{"d_shared_expert": 64, "moe_layers": [0, 1, 2, 3, 4, 5, 6, 7, 8, 9, 10, 11], "router_score": "softmax", "vocab_size": 8192, "optimizer": "adamw", "learning_rate": 0.00124, "beta1": 0.95, "beta2": 0.99, "dataset": "wikipedia_en"}
Below are experts of layer 7 (counted from 0) of a mixture-of-experts language model. Rows are named router (the router's row for the expert) and show model dimensions 256-383. Each number is 128 + 32 x the weight over its row's rms, rounded and kept within 0 to 255. Numbers have three digits each.
After each expert's rows: a language model's description of what the expert responds to; "gets" lists some tokens that make up at least twice as much of what it gets as of all text. This comes from a sample of Wikipedia text that the model never trained on. Tokens count by the router's weight.

# expert 25
router:172141123128102131082124131149129148129151190126070136119191171181128112160041139155081063138146153052095094121139135069133099128108190148104155061189106116113090115153125123115119133153082103183139124101080097133146183101129102092138104128093194111137143070129156062141107076127083183117152094147098147082161136136112128120120134108132104073122137149136144079116189075118131154116153
What it handles: Closing quotation marks after song titles, closing parentheses and brackets, and the ends of street or surname pieces like Bexley, Hill.
gets: ")", "\"", "'", "a", "%", "i"

# expert 16
router:108131110139152141115135155192104116117152130173139083119136154142175113114122146166128115112101109126061074087127135105165176177116127154143081089103107151131097083079113179157162128162140131104124110103129085159164214169123102128118191112153161093104165109162084104085131149167072147169204118117096144138130132146080128132154136109203178156137094110155170163087168134145127115102123
What it handles: Wiki heading markers such as == and ===, table separators and pipes, article the or The, and infobox captions like Official and Location.
gets: " the", "==", " |", "===", "-", "|"

# expert 27
router:086114118142143185131142153188137104125132163146107165153102171194150127159107109082227108112202145118159127077154134162099142077100100120155113115116115128167077086166100130124095173173186101192115144175179147164205149104085151187153155088132144112093138145126144041159105123132162091109090124124149106104105160157143098187151144089169165116108158102110182123093089126129165109108089
What it handles: Single initial letters starting a split word, especially lowercase s as in swirls, say, scarcely, and other lone letters like S, f, c.
gets: "s", " S", " as", "S", "4", " —"

# expert 15
router:110103155140117134115176060166141164139100113168146061126129101096116092158156174127133113118123165125147103106147206127082116134045165182161114179167086154129053178115154112112188155096111075104139143113162145114141118121146167169121106086123155102118077114107161097108109101172209141123085137115185119107196209127204159090125117123074133140121165175117150135140084149175166178139087
What it handles: Plural endings and noun suffixes like -es, -ers, -ation, -ities, -ism, and common plural nouns such as people, members, women.
gets: "s", " \"", "es", "ers", " people", "ation"

# expert 18
router:123181171136103100170203102095118181133127130180098148118079139092100182150089156164119155127094144130171058160123121077084150134141133163135075173147108138191059136091118077134072152115109100110152172149143096171173136144076150123117089151103139187162153166109156116137103080139122162141112153130166119102113110133071085121177116156083156117144126142136125083124164118148092131130142
What it handles: Tokens right after was/is/are/as, like pre- in predominantly, became, known, well, frequently, plus units and numbers such as km, %, million.
gets: " a", " as", "ed", " pre", "ly", ")"

# expert 8
router:090103133102158128147137199168149099104114112077130150119096169124156087107137173133111166101079175196106135111180148141124128155184120149121110075123096153132155168064159111147096117093194139149129201089120070095136114112142123111145061076145118183101091103103164116170148153129163123146163127126148107177053111106128150099078165160127136121106070103147130106097086154136119087184180
What it handles: Words like of, for, among and the unit sq in area lines such as (4,900 sq mi), plus digits and some first word pieces.
gets: " of", " for", "0", " to", "3", "4"

# expert 45
router:160123115064108081084132092136176107160111131113162104151128159187188144174180118097121190091128068138143150165122160128190129140188091079090099158090121099101144168167166136102127115097116115131094036121131165117150143166110093133082127175141131119066110162167133140104128116157082146137109168144126143140122153094093143171088143147069094177099139116112173164061112087157199104130176
What it handles: Prepositions in, on, during, until, after before dates, and pipe separators and line breaks in sports statistics tables.
gets: " in", " |", " on", " (", "|", ":"

# expert 46
router:161090150173127133109138159089153106126140118134102172150126141083087136089153158113123202153086158156144141151144154158115180116126106154035132081168123083174197138122171086149069089103176166153151125135118135096205096172140136107180112145110127138100121169130093187145106066072191124128133099143146156092144108192109171146057153157172153122139102085137123108108108114180138126100128
What it handles: Digits in years, heights and measurements after a space or parenthesis, such as 1.88 m, 1947, and capital letters like G, P, T.
gets: "1", "2", "9", "0", "8", " G"

# expert 42
router:133173109103150115145192118147144137171177135170137119171126138136103103091148065092128115119169078105169122142157093151177128140093091181122035116104143095195129130100122132161127079127129103107201174168159155180148131128146108130073173127103117145169167096095136073174116080130120135141113134193189175104165158124147155140171105143134211127155126103156129122159195152120140109144104
What it handles: Pronouns, modals and conjunctions in quoted or conversational text, such as I, they, would, could, because, Know in song titles.
gets: ".", " \"", " that", " I", "'", " it"

# expert 20
router:137137189078184154141145127124112132147089122111154179093128176120133095141155101174116159137173111106157121099081108142136085150152082146163071048139135118108178149144130098155148134096156169108173158054167080103184138152121136118099148114159135150104157127185134104093105140135124124142103103126087126134063078171099176123141166150112147127092152131145085107144124067137127091170112
What it handles: Score digits in match results such as MLT 0-3, plus pipes, country codes like ENG, names and pronouns in sports tables and results.
gets: "1", "2", "3", " at", " he", " I"

# expert 0
router:120097076166135165111085161137196066181154130132125159111135117101114177096059211137134086140086096145136168122127070122217147137108077168179166082146143119132066135095127090143080126113121166125071053136102118103113184133162127107119179114150109134086178159083060113182101136122111121114078151194080125150146128134098132092168103149155115132117132098132135098109102124149065142132139
What it handles: Line breaks ending items in dash-prefixed lists and infoboxes, such as taxonomy lists, species lists, rosters and route data.
gets: "\n", "-", " |", "|", "°", ")"

# expert 5
router:131155098175110135146175085118156137086140113098129115100187155128119103133131128125146141192107184123143132137139173143121177143111131111137131127131049188084110173104167100117180145123102166114154143097211161188135119148123173117141134151141111109057104159135129087182167109113187157101183148186180189130181153155110148113096123118148111117127131200110152152138102126149183084137158
What it handles: Letters inside words, especially s in compulsory, Americans, Phyllis, and separators or decimal points in table rows and results lists.
gets: "s", "al", "t", "S", "or", "d"

# expert 17
router:133113118155142071152168137115152105117180143134146170108167100121178138101164118157075157122166118105116111119123092127104071159170113118153130088136152210171156138115126110103167156186102141127150182155151097177131078127104139161068179120090176135139158161126130140106157109131122098166167120186112122139044112146127071133093119174135100119100182080113143151145134143135117155086076
What it handles: Sentence-level function words such as the, The, its, their, his, and, but, been, often at the start of a clause.
gets: " the", " and", " The", " was", " his", "The"

# expert 30
router:070145160124157118141086134148158091117130142127072149152122080138134092146114145168027172128152156089044124130126113108143108112095095137090101140129147126139128058125140203170135173124130084101134107140150123097182088101189107129134159126093090095132089139092123110143134173118109154049125126148130160158074115132137156147129124110153140082157148115126098159095128125156051113159149
What it handles: Articles, numerals and quantifier nouns after the/of/a, such as one, two, each, part, way, A in titles.
gets: " A", " the", " \"", " one", " a", "A"

# expert 33
router:174105114108150064136085067184072083100161142114094110129161143171095119098176134145056114109099125112063083166124058087200107133124154106138169105137109122110173101123084182167126162167086072132200081142127151180107206142154163122130067127080133113094126131108134093138120185122101154135171099126110140091154101118152100113159147138098111195086114115169161159152156123108158126158157
What it handles: Words in titles of newspapers, organizations and awards (The Guardian, National, World, European, Best), plus table pipes and headings.
gets: " |", "|", "-", "==", ".", " The"

# expert 32
router:111143116117105138103175088182103122125170136128125136163117085187149163111091101123130125080128095141157111123118186195163166090145171095138121109135049069144094192140077126164070109082126167126118081154135100134125080111104076089172108109095111198164185116140136135137170151108119119165094079158218151151152162085148092151129042103142180115115111070130111170095120188119126132118094
What it handles: Verbs and their endings plus following function words in running prose, such as with, including, served, employed, s-ending, of, by.
gets: " the", " of", " a", "ed", "ing", " with"

# expert 28
router:143162100129128145113151083130114104066139165139156155139129142163174115091111108099192177092136110115156137158105191184250129064167154129168162142183108142137200119102133135121095114096161117189116103121109087144119157119087099182103074148129133090141149170121145158139154111112127117150168153113152170157137164116189107146159159130103137125099166140122151188121122160123134093154137
What it handles: Commas after names in lists, table pipes, and clause-linking prepositions or conjunctions such as for, during, against, when, while, with.
gets: ",", " of", " |", ":", " for", " to"

# expert 29
router:098156136118141158068154162092129109111096127154112117192122127096074148154156137111165089152061142127174084083112101130118171131179103110153071148172134110078109139129126090155153182147119111202057143132147079099141118141127095160132134121124119106109150121129138080119076139170132122100154158135141148124143136168068196085103070135151167148126161120126115204125118144162101125111142
What it handles: Month names after "on", N or S after coordinate seconds, past-tense -ed endings, and verbs like began, announced.
gets: "s", "ing", "ed", "N", ")", "es"

# expert 38
router:166164111077182094103138076148113114145146107088112079142137155093160098094098115096102099097062051133159110163166094150199135167125113130133177105128128135106107154112128135124099141132086105110125117161130116127124117168180137121069190109115103182136124178125047118085125098105098159204174116198094099135181118102139097107184091158180083158107161124106118171167184106097079119128130
What it handles: Periods, commas, newlines, table pipes and clause connectors like which, who, that, that end or join clauses in prose.
gets: ".", "\n", ",", " and", " that", ";"

# expert 3
router:182113125157177105195093070107128137093170128142122146112132114136131136065129085114137105163083148124165101159126128138177177149182110129143109068167160135136138157118131144082073161136114090121129114153136091121105099145175095150108138174110108144148133109111139130106140146129120099113135095142103110126070104164126114076150128112091131073201144107135127119101138104092086145130056
What it handles: Digits, colons, commas and spaces inside table cells, especially the colon in track durations like 3:43, plus stats and year ranges.
gets: " ", "–", " (", "-", " a", "0"

# expert 34
router:176124166141145147189145185153146134148066122142187113132118147138135168127144138132106108132097122108087110119134151105107126089122068135117151091104163130209130141093090105155091111139107124126121181101059072127168147117122153092069182067097140138069102104102159123126097122147168127147122124039149112130115141079184128122188122111126118152140084123124087127129118086091092099087121
What it handles: First syllables like co, dis, sub, non, ob, pe, gu starting words, and leading digits in vote-count and result tables.
gets: "1", " |", " he", " Co", "re", "com"

# expert 23
router:149163144133091105139121155126145156163130089126147128145134155112147119127072091120149195165133140065181176092116144079156092185135162167086071188154111135092131093127126108129143122070110121088135187182142121136126098179106134161153158090147104122072134186132129099063106128111138207075207180153162118105194140137082132121149137164135159128101134126088143180095124149126115094117155
What it handles: Last digit of four-digit years in dates like 1944 or 1914, plus event verbs such as born, died, released, began.
gets: "9", ",", "0", "8", "1", "7"

# expert 9
router:099098178168116091145082108108178203173103133088124166122120110151138140098080054106103145133136174045099139171169207127112159160119127204119128149115116095124101112124144126095098208121126080150153176126155124091073171127118143168146190136130160099108141133142182119131111107163116125152095147139103100153107070106082120121142066155098103116175109072111169173111161155126158229136094
What it handles: Digits inside years, model numbers and figures (1960s, Thor-Delta 2914, 84.36), plus opening parentheses, MP and the prime mark.
gets: " (", "0", "7", "6", "8", "1"

# expert 14
router:128127111090067147112158141121140067138128158157087167112054133134134112178109138174128101152152087145188186142096110119197113127138148133099181065140062124126133144087116164132148099128202170080142179191165108172060087124142096107191072119090117119158184144163136138128160127121137197088179146150174109143200102106132129153145144083115140180161157115124078115139157157110171083082102
What it handles: Sentence-final periods, newlines and colons after taxonomy labels like Kingdom:, Tribe:, plus vowel-final name pieces such as -ina, -ura, -ya.
gets: ".", "\n", ":", "a", "i", "o"

# expert 43
router:154133069047141080135083113140184168126141168137121144093167136142206138184170110117135061106168090091146098153120175079160148113125064151165149193080146130094080172083158153139135169161110132157152130177146125102031111161123115158130168154098160154146152091192114115091114091182121157133195195150115143121085184147101129127067129094109097092156080126112114143118130102128073147137141
What it handles: Function words the, in, his, their, its, un, often at sentence or phrase start, as in son-in-law or (in Hungarian).
gets: " the", " in", " |", "'", " his", "|"

# expert 22
router:118098130165114105091129117133095068099155125133156152135148144150137110119114101088102148152160078135128137184052126140153121095142199169065181019129109128150158172126176130164106157143101095136160176160138141160058102163098133097174138153136100127127134183143142107131129141165113151119081119124111113069111117109119112118178186148086109129141166135136130161118088117074140120090111
What it handles: Learned prefixes and inner word pieces such as pro, syn, poly, psy-cho, cy-to, plus bare spaces before numbers in dates and tables.
gets: " ", "2", ":", "o", " \"", " ("

# expert 19
router:202080167106110145115134108088126130071115092078158127174193154181126107135131120224164112100131145138118134094053129103121120180125150082108142084141071112138072108156082058147116111128073099104148129132055170097146106124101133152061153114147147154140111138115095079111110137098094073160100153141130124143145127133119099109130138228151114120081141114107168189132144167089105099117132
What it handles: The conjunctions and, or, & joining names or phrases, and nationality or occupation words in biographies like American, English, farmer.
gets: " and", ",", " or", "ed", "ing", " &"

# expert 37
router:161125119117185133113132076076128122134164131089184126129076104172147161122123120088164141115151110136138139124150170148128117130132105101112074073120108118145152130107070084133102110119180143124089101140100145122132096129070103156157154118174137169164150128093186140173080139087159078103153147138108123173097140131129114166177155122098163116144134090106100178076173165165088167122119
What it handles: Verbs and prepositions in career narratives after he/she: spent, rose, joined, became, appointed, served, worked, at the University.
gets: " for", " a", " was", " at", " the", " as"

# expert 36
router:078126139162091105153179124106106086184112152130106129076132057073104174104061129151198104145163181159124076084120088148197133154065156132153135139126134095161080105087093133105145149139101151123140206137110096140130141114157148127138193097146127109090109114069144073075137143123140140157102139057098138118142119127132139145147079121122125073139064127137128072109136108111076110123059
What it handles: Later digits inside multi-digit numbers in sports scores, yardage, attendance and vote counts, such as 74–72 and 19,774, plus adjectives like debut, annual, final.
gets: "0", "9", "8", "5", "2", "1"

# expert 31
router:099161148111120118069069138175067132173132100097139102111163152094156076183087077106105147161128182148143123115124130107150070132104115150114154157131085112127150110135091173098082122118176117190179167190120170171094170168159173170113121126096113100078090150114140139147116122093150122165187123162177128136099156161176081125127129107150170077095141200088173077134171160117148156145166
What it handles: Connecting words and title pieces inside quoted song, book or film titles, such as vs, et, of, and, and cell separators.
gets: ",", " of", " and", " (", ")", ";"

# expert 11
router:169099091175105096151106175094098176156136133119128087127155089140181154115124146156131076140098158116079148113102135181139094106151069099097111138138132118064129111204122138154166109143133104161191138119132173100126165150081115156111178098100125143110112181092111162082162149116137083119109089080154121081110137093120156106140070140181101164134119106105137028176137158152136110064151
What it handles: Decimal points in geographic coordinates like 55.82607, periods and line breaks ending sentences, plus Thai script characters and sentence-initial This.
gets: ".", "1", " The", "3", "4", "|"

# expert 47
router:074096109038154069142138154118159147158106173183093160186128186107122116169122189130066157115129105123176184114124199129132165122137158084148103109093126148059178140149085133089165114159145123135103143119082134111143121124128052105074156124079113061091115138135097118096092105145125182077170156135130156152127125151051116132137169132104067074190164108137129082119095109179134126115146
What it handles: Space after month names like October 4, and digits of days and years following in, on or month names.
gets: " ", "2", "1", "0", " the", "9"